python train.py --num_hidden_layers=14 --hidden_size=160 --n_experts=128 --experts_per_token=6 --d_expert=48 --d_shared_expert=0 --hidden_act="squared_relu" --moe_layers=[0, 1, 2, 3, 4, 5, 6, 7, 8, 9, 10, 11, 12, 13] --router_score="softmax" --normalize_top_k=false --routed_scale=4.62 --balance_loss=0.0185 --balance_bias=false --router_cosine_scale=10.0 --n_groups=8 --groups_per_token=3 --init_std_router=0.0153 --lr_router=0.000413 --vocab_size=8192 --norm="rmsnorm" --norm_eps=1e-05 --tie_word_embeddings="early" --optimizer="muon_variant" --learning_rate=0.00784 --beta1=0.95 --max_grad_norm=0.5 --batch_tokens=[16384, 32768, 49152] --max_seq_len=1536 --train_tokens=249600000 --max_steps=8263 --dataset="wikipedia_en"
Below are experts of layer 11 (counted from 0) of a mixture-of-experts language model. Rows are named router (the router's row for the expert), down (a neuron's output weights, with its number) and show model dimensions 0-159. Each number is 128 + 32 x the weight over its row's rms, rounded and kept within 0 to 255. Numbers have three digits each.
After each expert's rows: a language model's description of what the expert responds to. This comes from a sample of Wikipedia text that the model never trained on.

# expert 37
router:121135136122111133149069180166102061107126103153105147135111127115095074096176178140140128090186093045113105210118164158153105100091158148148131100070148147125131106175064195086159130155154131056051059092149148118173097109057104062131110132138103087197090160046097109132147091122098141109121096136136110120110111145119116128172150083123150122146134146112105189136125097118133122162128120148095151101164145087155119147131141139167108071138138177109121162153131115123083142098142128
down21:173116174089141119200231160103105134111104161163119154137079112116186092123187110157063133138132097100082168132184153132149093154124142127106090081142081135134110122132179108144100110152128118099144160102196123091063114102100116164151122176093132164121148137131152134127199104129171122116135140132142197154155186106113165084097183136101072069104141091122097144180138131135167155113152090135090121113098108106170199110156130178128101166123122142140098094156138167081091146146169174
down22:096083111197200145159091081137168110122161145158160090149079161143179104133140069103113143126097112108125156179057126117179127144153112125172135076081096150144143168107085080112085126125058147157175147120140167163125165127161136114111126188090107098172148100157106113091112092095153096145161165152102196083125033145122097114122153085147104138113100122139135129149129134109097112151150121117151148107090134168089127057133097129134165129125113170133192104179107133119137027106127161
down23:113139170186129133119179123103128148107081112142163126134075116111196198135140102080148131152116085124105150103135072129154173151179115140154101139117100102154148142071091100045125170097083074041128138134102077146063110127119116097137149129131116161137128136158116137102162136090093174159071094102172093125122143121114117123184147113079140114136183049116117100087189157105067094100203168102172101079098083135109160097187166127105108152102113144148135165116129096140140141124134160
down24:141117169131069108154201114091130046104100122132175108180169176099148158144139098112096077103113118075086084138061164133134138135188188044201174096178118144117150162140161100120140051121151136132123152139142112069090114148154130130159090124081148121102121156135134196103148124125145139141117081157134066176099161135129124148156103101166134155111125171171135150087126136115114166124102134131101114075096070169104111144167132109121082126162138164079171128176141164123104134089081107
down25:123145102126145101108194136117125064111069133089147170125071164137152138129098146141118079096122064138088139164098109160161085143062131156115168079151111148105136095138137076151154121080139148146136118083203093096142200169074109132107133178147134117146083180107113178104077123086128119175158130136112139098110101125165163082145134158111096097139131134161102088158091184112103081150123158109102103025114181109112145109113103121142151161118055137055073157159152106125153111154095112
down26:148118177069142094120152113089074192105079151082124164135166188180141087129140113159163143158138179097148065160119085166145154180136131080164147153119137158127082134146079100119133103155124147148105098160102095177154154132094084122096097101154092130129170123082083134106190191143190159128144162132149178127155129144158154193148140138157166100077132176105137094166148137103091146127128143114136182041114140207155128129158121121101123090164175137188137097111097169152121104091142162
down27:107125111108106113136120118103133170153109194160127159128011167070120164154148151178070105132121077126118113112135144108142131136191091128127085096181099128114156067074171170140143126053131176187154114101138130081100137132088100124124141145173143132123072138178165118104150124104156130161110189110149128172165159161134157142180179116137123048118142114147154172132103113164135148128115090199142113154156158115107102112110103145154162132096125116133077149095151179110180130089057178
down28:149127114135100134087176155131131107081139154092150118100138195106083162146099178110102084119139119142113148150108140133131149102108142146170128150104150211215109082093190179060096063195138124108137079169174085126105173142117112091142131185154126111136119140157165132142105099127162146182077196109128141078124062136154105140186119151120159137136069162172110093094089071165113106142113122141075137118100130195100134106140177096155108106111152128138096168160125148148066127140107092
down29:162087156121068049169201086122125111115140079107134114128084140153101114133095074136184120178159127091109099172089111076111123088136187114160153092155123080191161134104182187157131165154146170125075070175133119151134118147134131130136108127157115120136111106164074105126112137126130174114090105083184130084097133130147134115155159139128095137110112131137087132108167087130094131122154098155108118142078166124092180126073115112105105162074086092125138186142149218170128105158105044
Adjectives and past participles after forms of be, such as impossible, difficult, able, killed, located, harnessed, plus numbers in table cells.

# expert 49
router:172145146129106139057126114125107131133123101140141052077113126127153130108103181055135113144175094108152107131168102175121150136152105143127114085106097136173189133101117154099172126113138132128067135106131144131128106160086144078147056088111141075130130149086125069094161087099101107156107114113141190137141126148130183101091142164098171105144153137079174101111095084124127100163123130139161138121137105108241141119200134116107208157104135187083179080129116163058097113087119101
down1:158129077123114142102158099130117116131107108151101163109142079115192211177103188144122130133119145071124188143114091099186098142198140083121067140136109122081154125143183106117106151121133107111125120157166130145097117132151117142113148150137124087158124147118148116126221109174121144087103190108130142053154135112141134095108161178122075116097117095126068121142081120172192109050213097140119137146074125132164140130082107130106137100050123159105182137197112136143114138172135123
down2:120149192133119126105145104083060074158092098117131145107123108125129126156102136158070117109104200167133119163055120080106139144115040063169083129168092144116174138091103079140160140128175115140145097144110109167078175113122116119160147143156129114079131129145140143178121127131156140202110153198117124121084156087128152086123129121185169124104136101144126213077159124115045122161150180158135140169146176169128097102126132184116167154176085109116146120115149093158135072158124127
down3:163119165070082170138169047142112111117092157102107125148116111055169075091133142147139152188174180111162175148163099144047096073151156118129149164119130103112179124125111096130122111121073129089106130114164109147103190163128129163143120178182126111109185092188089103089083142148134147117129158113115161102169113125094155187079116120116108109094095130135127126101088097103094083074117075119138168107096093136146086120183091097156164104113101136116159080094092084171078093118146127
down4:142191126128136147155100081161088107098178185083117108150071121099171119142132150108174109177156134167104146121127110168108107092113126195137155124105069145104106071124075158129117057112124133134189199146170130170196086115150125099151134085120120150153092169140169106131116126094172165134132128110181139135120180152160171131121159156130181089182153087111098111156123125164170128161110116121102144134132192114049101123121082116100106093173178178177137048141099163103091120116138151
down5:225139082129167115148129140126111167094065066118095121142088123166117155130182106157117145154124133149204107119130114132209098117086119088128123106154129111170080119071071124142092163119129131117177156090147160090138133096091091130184124136129089173166121104074163086185107174139131102167132096111156141103094116049167142148085112160070078112100158134152086119103111139152129114109199159178123089121138115136139125140119134209115155137108170150065100095082100117147107134096149154
down6:119122133155089103106105111110159111123107112139084154146000080126099166129126130184177115127137121067134158106175112130182077127113121108163185137077132122125111117129109132132128123111095157122091061094096120152114073117074120083126166086138134107166144100133079181089100144127116166162082105123162111144197123177123130121174168094023152073136141138141113146127106111109119069143159048141157182153132093074140127168128079109143138130117134169112151153125073127128089095120161142
down7:174153120166177184116138055147101126092164174094101172108045129144131199154127107154116136133072064155140161123115156159161145096142053139110142126058209155184181116184126195141102095058115151143122109121105099129107129098103139180162182108110114158200085113125109096129137119129174155105149125155096157161132146117163115110126102142159148133104158060099110157138151101111108170082100105096137123117134161145140095120129163150123195080128134127116146110171184133113152162167124145
down8:141116128072122108133152081143109165089107110128163107150112129093149095137121125093187085176109129140186106119139142187157159109058117134135179152105131139138169150181114097100102092118101125132093161066133193090136148075082132105137059127162053120134167155057098119162128101119142096174085115173147072157145147110123147092094126108151143070188093157098124172101081105192126188108113188164082155113168083202135128148133160069140111122092133118157119124127154160158125145137159105
down9:150090085137146141075059071142106146101140085090089130102152154101177192111087117154098106173129141072089136113128132144157145085112102106085142123131107136125064127171109173128143076090095097148143130111158129149137138146192123124155104103141130172118139172108110114166202149159146098145125158097087118137130124114149102150111178121093163060057169156098048136146157096145192137128133097128134190144193118094144145141148141083035113127164114123108139101152127078124094105195086082
Numbers and abbreviations in statistics and election tables, such as PPG column headers, ±%, vote percentages, density and coordinate figures.

# expert 60
router:116153136119111164162146113102125065077106190084129140080105106095152101128121112166141122107082118113125069118081110152174097084084183108083133121118173091094114129095134115152123144146176095093157119114177096160133112100130156065101095127186126184096157152117089146121153161111091112125138086102144158077198163128123186082168160078127145047133179122151147177090116148126100170132138087142106147129191170129148089123113147109144053168107170122106128135166085160075109189094160095
down0:135106140142152161151125104111136168131141127120173156141093130125128172170143119167125140128104179078146097111085149116118081125128125090140192120078131158089131124139204182122132105134070103130137187121163098166109142104109096116144095165096112115137179107071176152186107150108115060111103119122170097130136116134106163073122127115146117148104101129129191099097133119103078127155158151118178096199113151092210161149159251176101139162149167103175079162124079070142085124135093147
down1:112181101141155082108114106051116128101130122135114212148078142047109132142111087139097078170182160106115115113143141083085130126111152140203139144107132112117141125126187155152133124091141169110140178063128157147090137086091139114110108091132066148122148165134107115156102091067122167109079116124138113103179158116163100101203119132154130194164120167076134147120124173147125195075183136136155106109155117113105100096181126121140122111152129103088181155137099199136070137118109066
down2:159133107145074101137078127188124076081151108135093115165084128127209108143084223048149199097188122144102133087081113113133082131160073130105163123097155120117151137152094072093097121121158144176189133173151129136143132179160163103151143140171116107153176174091153192149127128132116129143098133137132104136112085135120075109180125134165114184169109108112166136129122140097120073043124128134146065101132098151146086147080138112139166125123188136154149110119118127152131138146091175
down3:077124077168114118091107103162125140123173126080137074118075164122104155158083092156117152172142158141124161131211129105117085091105114166083161154147123119093121084131056140111157073098126143159140091091202107154158096125087149142124084150135090095166115148177075096091114077146113143092113119104100125132156087198090093091130168109130149153146207156148099132134117186155100095164137208135164149162133116102108151162104095088107139112145191149073144136093143141103155113158149190
down4:123127112117125165126117094131103157097138073118101131087108109140119127165127092109117172097116149146158122146112130115177149196125182142135098142129089164104162197167143151118103118155126078160088117164090080156098123162115122094138120113137171154149048141131108134140107069106128094151139155137116154131132117131104131071102155128114112123163086151149104122161072081133183135147141084050056106119123101105193145187137122255188149174112109108075156148111094168166110114091117093
down5:097149132138028137193125111125109159156117100145110118132061176118107189110153103196139126110112125155175050173160163111166160122120139141134131127061110146148123136098159131125114122137168086134153175110161114094174152166104201115091119168135043106161123090145136096144122136092139132083176129145126080115094109094083084139148076040145169091127080144155146166126146087142132104132153132178057142106111110086081085140145135128141151155129105085091100165137143119188098141120160105
down6:128103092135131128130133163095164090118059125113104110134141110147102101114128106064110150172136133147129128100142130109059168137120127117126159106114098109135112107038032106143135121076132126141185181110142183115122138134110124164168147073172116098192091152133139121053196160165107122070111213106161116162146130159163143094145180112092124104128156102100141130100081179119084124135101119093169141120094067152112105084153179147146159125170170171134095062132158137091178168170118133
down7:058133103097118123052144091057118096091138102135163156143073169111107104175103101087114088165195196134170147095152129080129124121126102084151133182105158084143122130095156086112152111097120132147166114110103084148079110147128156143129041100168148137112098091117082078159212135160161182117103113066133149154113134118086154079167172170148159137097187149116166125134154134171113182125123107111154188142104141120164134193134102106142124141143122110131131179134154153112196158115151133
down8:160134106135084118148117099119106127168111138158070135145116100166145191219149172125164094132123164087139137177109118108096129156073117122131178142126099106070130142158139171122142058131227073082056131120219108116111082158153139128154149143163119168129238141172130100139154164153135133152142159128111111117143125162128113106169114114151106073119129067128128101116102122154104094118120141107171119106151163137124068130140113129084138176173167095210122166103119152138157120165097104
Words inside titles of songs, albums, films and books, especially a, the, it, Love, My, You, as in Get It On.

# expert 21
router:084078161108111129133126090153113112090130174122154139190114098121147073107145163117094139163092099089084102093165150118195169105139141071103120066136174073136129122204121138155155130095171081109087098071169128139094106107102135115147112141111128132127106130073107141144135154080117168124163129165186118136077169139170116183200083099081120129115139116135138103142132052129120174145128134131119167063092124236165106127121167127127131107119146133119102103136092184124144211117173153
down1:096146117145114113124166090119104149071192140084139184129041113175129181172145079131137129177154098120111150111189154114181156147147143153119129119123149102145145203103104143107078109110090134099154115126087087087153158113123127162097151140128088079134103155117139122114125155085154150123074076124169107133060171138153168147139117090138123102120130154150089072113134141185158159093120050104069132082181192089129181134095101110144042167117122161154132140161149137175136169103117080
down2:156075124116113154103087177131111118140187060106158145115039099147094073165150126133143061122101071082088092059099128144132144145155137102085128143181116141130143125119126058129135130150111114156116165139132108125103187094153100190133117036185186124096141145090118160076109183100108154102114143117131145112097157129155122139100159139061097137148179146200142138070137126116135111137094126127176107111139148118097116089159111189142129162175165161147183106138137179099122086109093095
down3:144097125065149110162168124133102192109069124159109131106113118048113118180172100112152158077109121130093101115086096156115143136090126110138107085108133115152130169102136080160143113079141065145047068164139189132136074162073114134189099092158178118106110141128129105097141152107166179106112121051153104150109165083162136172136146169107147116116173102128055147084113105130114145163098117169157139147124114159133108138200113113138174092138105108082125153178175149192096162142092119
down4:146140179089153122143192164050143033109082183077170135147100150131187096156135079160127153140190133136120160117141071114124137146165132129150084148125175102119180127158140118153133114135136138138189126108139118140084106187087118167149070108071136150137135173119097133107114077105078088148175096134078127152085165165174142154139106117113158137133146118126126142177151111126094109075167153138071192122105153151107099138130122135112143167111065142097098115172132159110139114145228074
down5:121146159156127120130108187099166150126107145076156162179152181171113101129106158107140096128133085149134132130145166157135124128173149138162085147103101093115115146106190075080131106143125078128131129131102184105077062101094084140181133102159130132140103157065148130133101190091129180171167084149137161132074144207136124149170130130088074152152132169090121089121051092146116175122168141174116131140148110146174106188158082126159120111114211130145147074119116166045099136107160111
down6:129119182131082120143158095113096156127134100116109148108080112153126146110140121090078072149171112107104191152110112114138125137141098116170068112103124205095090051159141141057146109111119078160064162216120111161131173131158165121135129062117153124120139155170135160126105119134138178126129136119120149077153161097146128100119144137111219098136102135153147162116149131139118150098126142130133073113174129033179060176150086062083139099112179142113168091099147083154153113149106108
down7:127144125154094145137162184153110133142134113149145081109118148114154164114087117091071111135089107126158156150118126164146120105135060130106147168080131113165171116080150128095113172112166119155080162146127088128080139147105151096129193141123092156090124080194115164147141086106147147102114179110141109128154087156121175150097167101182088174086099107144201140134122162150172134160165174157176110119101184179074156076161081168140104091099045079145130146136194146170092145106180175
down8:142172053201138119165054144179166086109163120105129067101108104087099138149170117109119164122123153156137129111105115130182076128087127183127124137132077085077108133087083127134118135158133138133110169148111143135178147149131125151036173138124148110085142125159111120141196144163120129129122162153133119134166109130089112094090093184161134135115085093150152121146137103101123069067124153128129113114130135079196094176038114163096110091113120153182117162107124078073174166153066103
down9:134106109176151192190048131128167111141187164071095110109087156071137108130063152126127099110159130110053150047097081119143133116140167104159166105120176143116114113141146132145146112049137098167137135152210087162125111113124122084133140117169158188184112115113109084147109094114131169155189145158080139117147134120173127117092090139146135136078121107140149159137176105167108175151156120094089182094150089150165111166114160077109173145112133146149115131120107070070140114092154112
Last digit of years in dates like 1892 or 2001, plus sentence-ending periods and commas in biographies, and words like century, ago.

# expert 61
router:123157121153086106114142103186054117061080117184123153145110172110120139173124192166101119143126124174156146100122088160113143120085110153100154053135101113127161086111127148079124096090109113159048180095118137132139133102063160062095046145142125121139148082203092084137172067129114111111132143148171183113169186107108124161134152092127095107146132133153108094142135104150138133092193119087135175094128117165183130122121169108137142204113134153133176120176100156133118119107141094
down0:091091128092089150117104167120088156159086086137130115111156143109143157198067109192078126093208135144160158090100117077187206095084083160113115108116154092094130108175101100117136130045185145114124194172172152118155149134111080178132131157100159142141159083091101145127137123136119133125095099145168151080126176092081090122117120159114157123082176134148175148101157160151087135125140124132119072102124111132131079068126133134155105119123053168135156182124100145119117092174115150
down1:203131123139105104162100141125107123110163140173176127139165076139140190086062143159080126125208145156119144150135070113125152156121158105051160096094066108126133109117111162143087093086128099118121169105171058122128170167098176122146094069050124141126144071127157119118188123094127111062159137164186122119152146103147087143133121120084123054124145104125104134145139138090110106137160126154134114078095163094157102161083117072153077176143107128184141127091088149160129146145160097
down2:172099144133147117136171123111113132148156132128145131127192125143163157124139141168195054164142164129148148155092141149127222126112111120124126142177140168136131104126127129117081132129131121150127113106134114120151081171099118146133076095124146185158134174190150178169154160192092168138137065068057181155115149122165139120165155119098137119091103138077156068074124107217165072115105114084141099159130152100108112174144115177129086079162101181102135104162087152207107150108144126
down3:128115166185107070159117130103063065095143143149133121151127154141159149134125158078117142175103129128122108156123141165169113042123165136138116155121135124162149091153118063111078115102173130096157153082164164127150113110160137165103151095189125091103106113076183081140122148116108141089120105076138156107116175122171136133125155161135125114162148111151119119099109133209129170126100125135188155108127061126086088126150159116120115088072198051151157138089049158059176193131125117
down4:142141100177127098108112180152144191064118180103120080170149058114134171151128120116133091134111123110087106150155083137116127128089138098176179160120135176150105110121131111125210087134159159088126168089069119092166201154123061161132071149149057138164119143111166141133191154123138154144112123121090136116116108132117147101067113127117165141108173122125082108102085112133106159083192099104063095150144162091118095167077165171114120115117121093128142157120129093158190086069168157
down5:141130122128160082106092128108163118223104208106052155173109160139162110134145084056110119116119119140141128181078106102153126077144121110119144120153074090115167144168069137147089065166124161073161109116074140103148133124100151093211108161138111079158120115093126111088141093118124085136039107122121062095102149128127079134127182147164125097144106122149147155099127125148129206136117130129134115152191135112147130105145149120143165120084148155131083123124180143166163148057102100
down6:189162138129120173126100147058158104128100177119152097058083132106160146158110112102070086136086155109098147116164103153178077060134123113163123103149157071117129089162149182124131109148126122131112161104126060076174109140113140150184105097138119120075171072109079107150125102073114137134139151108179153170113142139132136136091142152122157176138116217144113062192108107161103134089153134079102153122149135127127138134127203127141141119151161192119115045131106103106170169165136090
down7:195137136137137081146101095151144161146111149134171101063086152078094078112122134119115114094113158081140144132087228102156111181138202138137129064066119140105152121153124173139091132128138182103121109152105059112089133105116176158148162165086113096129130063162138122159116156113112187189142108120077117127083129143167097150176156166161127107104174083159123124119105135092095097104127172146150074157121147105099140108068103146142118104129155244137120132168125125163113130138136169
down8:120146093114160127135106130112160146144210063150095157081113116085116139152102127109136115193102170128052175137133189076165156086199112109125126073106103127107082116124082139125080160135160104134095118061107084109147105051117108090111130102125118140163118130149106117110181106151102132115134147098158167104125113159069117150145138114195180063089132127111093127099075181122118121132139163093144134106120145159109146153150107080143127119126078080165149089107151212130072052158105103
Opening pieces of words starting headings, table headers or sentences, such as Prelude, Religion, Predicted, Attendance, According, See.

# expert 62
router:112105166153140138155102120178135094111124053134191184150100149137155140080097129107113076163091152129079129115106148122109156097080113078117099084061092102128133121162107068115171121149172125124136133095169090145172153133127162149106113107158187060113119209121146113098190125097090189184096111083107166083115139085173181090110160145154122081108119175120128153167101122108088165173074138127145134082163142126157134162096136140121144075137115150093144115110063163104138104075182109
down2:149134156125133135105156092119089122143128173126128126084101064124081102166184179117129153071095087127172150114185119137094029138123179113087191113167160158140177160126164077168119112167091159050109114152109102137110126113117130123119079151108082153133183096165070097189099092121093113063130047107165097092127165096096114125160069092114146109155166132122158134110147190160115111096150126109090097152135111148151116170137101096122135155113116047114111119107106133110094118178120147
down3:130110121130131145179137165124110091073123150162152106166075202139064150054132122060098112125123146139134149070097119124123163120087176154109154143150051141129171120089113182123097152127051142118037112092111111047156103142158106106102157063168200133139117134129098107128161140132092092156092050105124132127119097155106122114074152100143110172121169090153107108107100151087112120125117151059129125128172130126142168061134195120109123125094159123098134156128107115111150182128103133
down4:126150160145107129078145144110094103149146124127163118189157141119149091166135120158107148131114104099069128080130097119164106125166116167129109103147133128162083133119159092136166116169131131160136154131090090129140218094222133170131164077116139153133136106080092152142148117115066117105109150102199153116135115154159111134175110177093071098069187076162114163126151165060136206184119123128091174100081152143061125135127103124166122184132089136121119104110112057098075101130111068
down5:149147104097128145091123156120082159095182123048113087180113109130191126129063075124172126137120171141145112170110085103166178149109161136167074131142126074145132146099041139159105132056144113077143168202137128120146150129119157154170172122059128119082096161101135115118149128166116153185098128115191149177090165086130165127178155132131170055130111081134133101131147126141103166144207158158140154097154156113114155173125119118180149130100126119125149126167133080129137106093180114
down6:178178071100124149079140118123080144119234131117151118129081114146136161144126169117117130140150154133068106165149171118204158066116158152074146103119108141154091127130105104117099194137151154129079166149100145145057146116147158135187138130123145127172125097093119074104212111102142142140116114133186210146165140081085114139112179105137162147160156083147109160154108137134158122120132094100110109151117132104104118116147098138124053125158112159136176145203142156085157078074168106
down7:131127101120110120112157142163117100093080122129113119113079096058110154120117115138154064164125147129131161124107151134125155132100109058112118168117188164132091132160062083087141111137133123135091149120118093137091194159143134131153130087128148151093134116156135090155198128153081188168060136151127140143131150106170127095109188174157140168143150114129201030069084058086083114113166171152135170145144119140149052084174178151059109099171085114151124124158143140106100128129120129
down8:090074105176120083128180134102113167179119115118126142087114090176119121106097126098172128073134167097132109120109147124130146097159108096143094109191097061126159213103132120082114119143144119186117098140200167106064108142102143119112077139118165169200093159135142134133096106134171168097134147167075147135131126206079164123148150140113168103201164124113149122124127147103117088204070099116126151113078065149080133132130056078078122134078133115109100123115113114135159123146138099
down9:113149173157070116094115094111099097063136155159119141116000089141135157073027106106091113190120121088085069130118107142143113127099125150133140100073105136091120092086076118130138092192165123112122121135124102127123112065125121144140132097176186094128132118160134100107148102138142132159102134115099104118156109159147140140156159136068135138101098125118099144103137120085098109135079160167154146067129088085029139107144111113100180170141153151122103147143066185171124102115116135
down10:163106072131128125169165104113079127123099106111216171121065221122157116141155125082144155138135092127139172074126146060099203152125174178084103148101128125143107122102130109151157113156073127117086079089171139089114134176096168152126137079147173138099078110169130047142096166112131140063130126106133177122142122114143153099204119081152091128099098150075151113113099066119100122120141126175152120187094126116120165108093123151067159120134119189131104126083140135105144135119141147
Syllable pieces of Indian and other South Asian names in film infoboxes and biographies, such as Raj, Singh, Bh, Aravindraj, Prasad.

# expert 48
router:105126115121117081087110124132103116068188120157126101151126168110117119126104210100116077159184111096182117101100066160096182166134146092132134104120167086116159123140092113076129127106132078133077191079151121100188138106104152137123116109171081144119137171107127085101177090103076093156059071126138127098109116117109136082083122124077160123152099144120129101103133089078082139156140111103118159112119114135161092177114093120153192127144131143112180119200065165084088084090140065
down0:214161176130130132127148097125169121109134139203203179128115099095135174178165100093147126157116073123177151170065215082109128136126100076179126120134110130119111157145141088148101126148132172135174145160100134162134081120144137132158092189142067158104147079117128099091162076090157156089103066122099156120192114161070114118122117121158122141157104115120113101134109117168082179151119165126103191133074111053131089090143173106106093156099122106133152123132115154153147126132113080
down1:066159093143160103123141160109134070088069138081136116138155066133079098135186094117106104162138102184118143094124164153179094134084152086106109157126154117115057186122099143173152144156105180193110146143127174200158124085124109133148138137051098159116114072192178090192149109119105123131152121139106151141079103137148154155109169186159114115153117095165128107121105089154109155142162170106103140125192145119217104102134164143132119139131143131116165147151139166152189184133148146
down2:107111099131101072120127116134195141090057171167109089198157126077101137168132138120069097090162151148131145142119155125102176080197182162098101115155101201135142086147194122077133093174105065192126153115151119152149095114104155092126101125124110090144190136108076082115105108109109193114106140144139147112136101143111221087138135144118145162156141142124167141187113157065143133148050126100146126148102081105101119114119095156089160104136144122138072153137129095106161097132137154
down3:159142095105119105125136110171135176080168130062094165189198124140100156150114171132094130138122116093120235113098114080142118138125114145112108132158133052169189148116081122089053155048169135088138141111167116116152173078103096136095146115106131165130106157106097164128136175149160152124156112061156210099154134115165087120138148130148136124118112102141051114119096149144115087156158143085167125112095102149054124165145124118193113140106140136132120140158116163105187107143171118
down4:090126177097066127106108114144093154141173088176140155088006127166110115109099144133135108157123120123167181105132091116146120094137157095146130126102056151111125085136161122148149148165144168158194103167196154104100144177120167126145113064134106140124106064102151142148057138097110097072131135065053140075179108131151093131155116112095121099109126173141105128097074151111115123083166080138157115096156094150122122115144118080100056069142169143133160092104130102163143124130127153
down5:180091151153168097143155139136142104169160153153156104127154140139163135146115140181143087124110092148095146097171156148163162123177130110209112061095124131148142158116054139120178056153092059166141184061125124158094070138123124139115062117146099143143095131110090129135139096131059181186136122093049086119110156148106159083136117099152146109117135152092126078145177105121135140064116116201099124122108118095131199161080144143154098099166164112121073118127132090087120127117152139
down6:087095117114088158163089132117135109133179127083161113134171173113122120176110047143134181136077149120114166165120079121147067107099125125142157141145100131164095178099115145143113171103122126129098171149071130118146173127115141105158139184114097087163100171144153152133159103100114151085153125108108135191138172071159105123129131116130109187101158191144142124080147108174091077172084175129058093168102139146179187095128158116194098125158136170054147092181101138155166121076125165
down7:139142146174110090125119170081108145167086123096139082146056156122125131173107112182130130143134152207087152128136190160102135109130146096111075100178116039124124136163140133162155144118145155107082153118110113156122100127135103129113128089098096108186133169121137104125135131085109127117127145133099081121056125196107128101128120060122062077074143093182102110095112156121123127138145194117156174143144173152130108163125172210099140118131076155116085222135159143143095149105058107
down8:143211115147164062119117114084158150123089100128142138154119089180185088143113130145156125152181139151099165154126069119123121142081133095130131119173107112104133211133158102123103112151104202175132079073102107078079178117167098151192102173147187065158099097157072119107163121160108167143119136095079120089097083103106151129135131171124085134169114097110160108153156134089157147097080131165155120189132100121138134110110169138144184111126115126118180066148132124118093138165180072
Space tokens filling empty or leading cells in election and statistics tables, such as Informal votes, Turnout and Totals rows, plus capital name pieces.

# expert 50
router:118155131160097137087093086114106071113105165089188158192128173083116184158054136131135083153129110129123113155109097191150124114138141157120103144089096085109201094140107163070134127109085096141070135101153109123134102083126187112131064088161098135082087164113132053101154116111073119149126115124146200101177161135188107122177150127132124136149121129099129100125135123185142186139136153128141159155151132122147072137147140059153155178141163131073153074193122131096137151088156107
down2:129130089091067090127123096075103118113104104117122143128068144140119072095121119071132170119140150085118068068150049135077155133137129115077159120158112131135083088116128114138108146134095121105133162125091147160204097180157133162138138153156116099118106085137095124078187102073179168100151186125083191095156156163111118078056195127174092148049165107117106066080139119125115124119157172174116112109150134104151115135151141125092135145137133167132106146173107103108108100065166118
down3:090137086118094168111087204139174181171146082140099126085140091109179129177170045154158186121149184132052216141102138184162085140138122090118120148077121094095131141109128115154135156160120154119155097166102103099136132096179106131084152096079155126140168077114130088101105151165177135134149151117050094148137095158127110100103141159145085177090110126148101119147089157113137067144108178122093103157110114157110126159123098145084168137066106096113092148091117133146113098172120142
down4:143183126102128114081117113041047149161118141143095128133023139069133129115110145085100093137162096110086155130146077092158132135136208128128111128110127163156145159126067122098128118168180136126132117133148090135121116133123141120161133180114143128143072122160150115170201117137155125144132152047163157096096083191223115105136186141138127114117098094152128127108113117089134121123102107090084132093132087143083145119178153127134138124129145157116166146199122105109165139166136033
down5:120143102167130134065125134114138164169137174151092101170024068099141135097078163196065105133131087131117156145128147127107082144138169104139114110158111094092139115125138158124136151126163141104063133116131104151157156074141096094095134132166120203062105161155089131120072139190125118144071075131134102108125150147135126115094170082148134158135158174200122096194148084130157156185154167122057104160183124095157075145111105089129104146101156148085150117151149150147115113098150170
down6:147138130143162115098138124111164079104173078185129143155083098098167134145110116123147130072143123203132105152123061085068095128106164086177130155156046131133094167204102186115124117078163152108120117110118083169153088180156160169126182109151131126105103167120174110101152129148103101131131148128089155149152150159178173145125143161131110172115115126110125129157145149100146078107121140126156148211103187100168149101121102148173102137170109119105154080073220177095170141142160127
down7:119130124092084104054095119049102140127106079146162096117128134110125159115148147131124080131142193157167165146105114096165166149142079190084129091159134129112142164106169098096124129127128119099082122114091126243119150146151099088105127165163134096167145123132167136099142137130073099175145096026124144101156117129126081091163172082133102134106097137104103152106162191128146122159107132104165181144105154108125137077124106122147079179173167168141148052129116155144182152062123136
down8:150231125059134104125157135130120099133145109093119100058117111079125176086108134155192122096174164141150103079104099145090135113163161081128152132115194137177127141137131085127141150165122144201154161162147174201121149127139128141155146082149155183092106074156103185107165167117081129119122126116090146165155105176132127114085150128094137127174156152120127085086117111161185153105100068131164058169132116156141079145137159139129124116114066080146142169093155130129175109172095105
down9:134096158124113140110117214051143079112128141171103096100072135117133130118114100162120124106169092125136153096130146134115166156080113119122158150096147118109123108146048126100151101122104158127141125128142139118119136162121173142150145058169156218137119150086157184131105168120114184157101145155243163133083158174181073138049153161128176073102175101177134090132162164139133119123101109137161136123102137144094142136147181134109153144167162098156136092145112084065083108135167159
down10:131134061139209116087155094086096116160127163100062104115097133169041149147166123170133184099071152119119137121142111133193129078147083115170135128162116162130201164139126147133174137107101163108093106143077109156123086102070135148178159090090134070117158164142171134168164083149131084124145100120140105131156159096128180141119156110093144178138159155095124143130169151120111138090136091120127110129131137133108096097145013141132101140125119028152120168116142126152084102142117100
Single letters and word-start fragments in tables and units, such as sq in /sq mi, the slash in coordinates, particip-, Kh.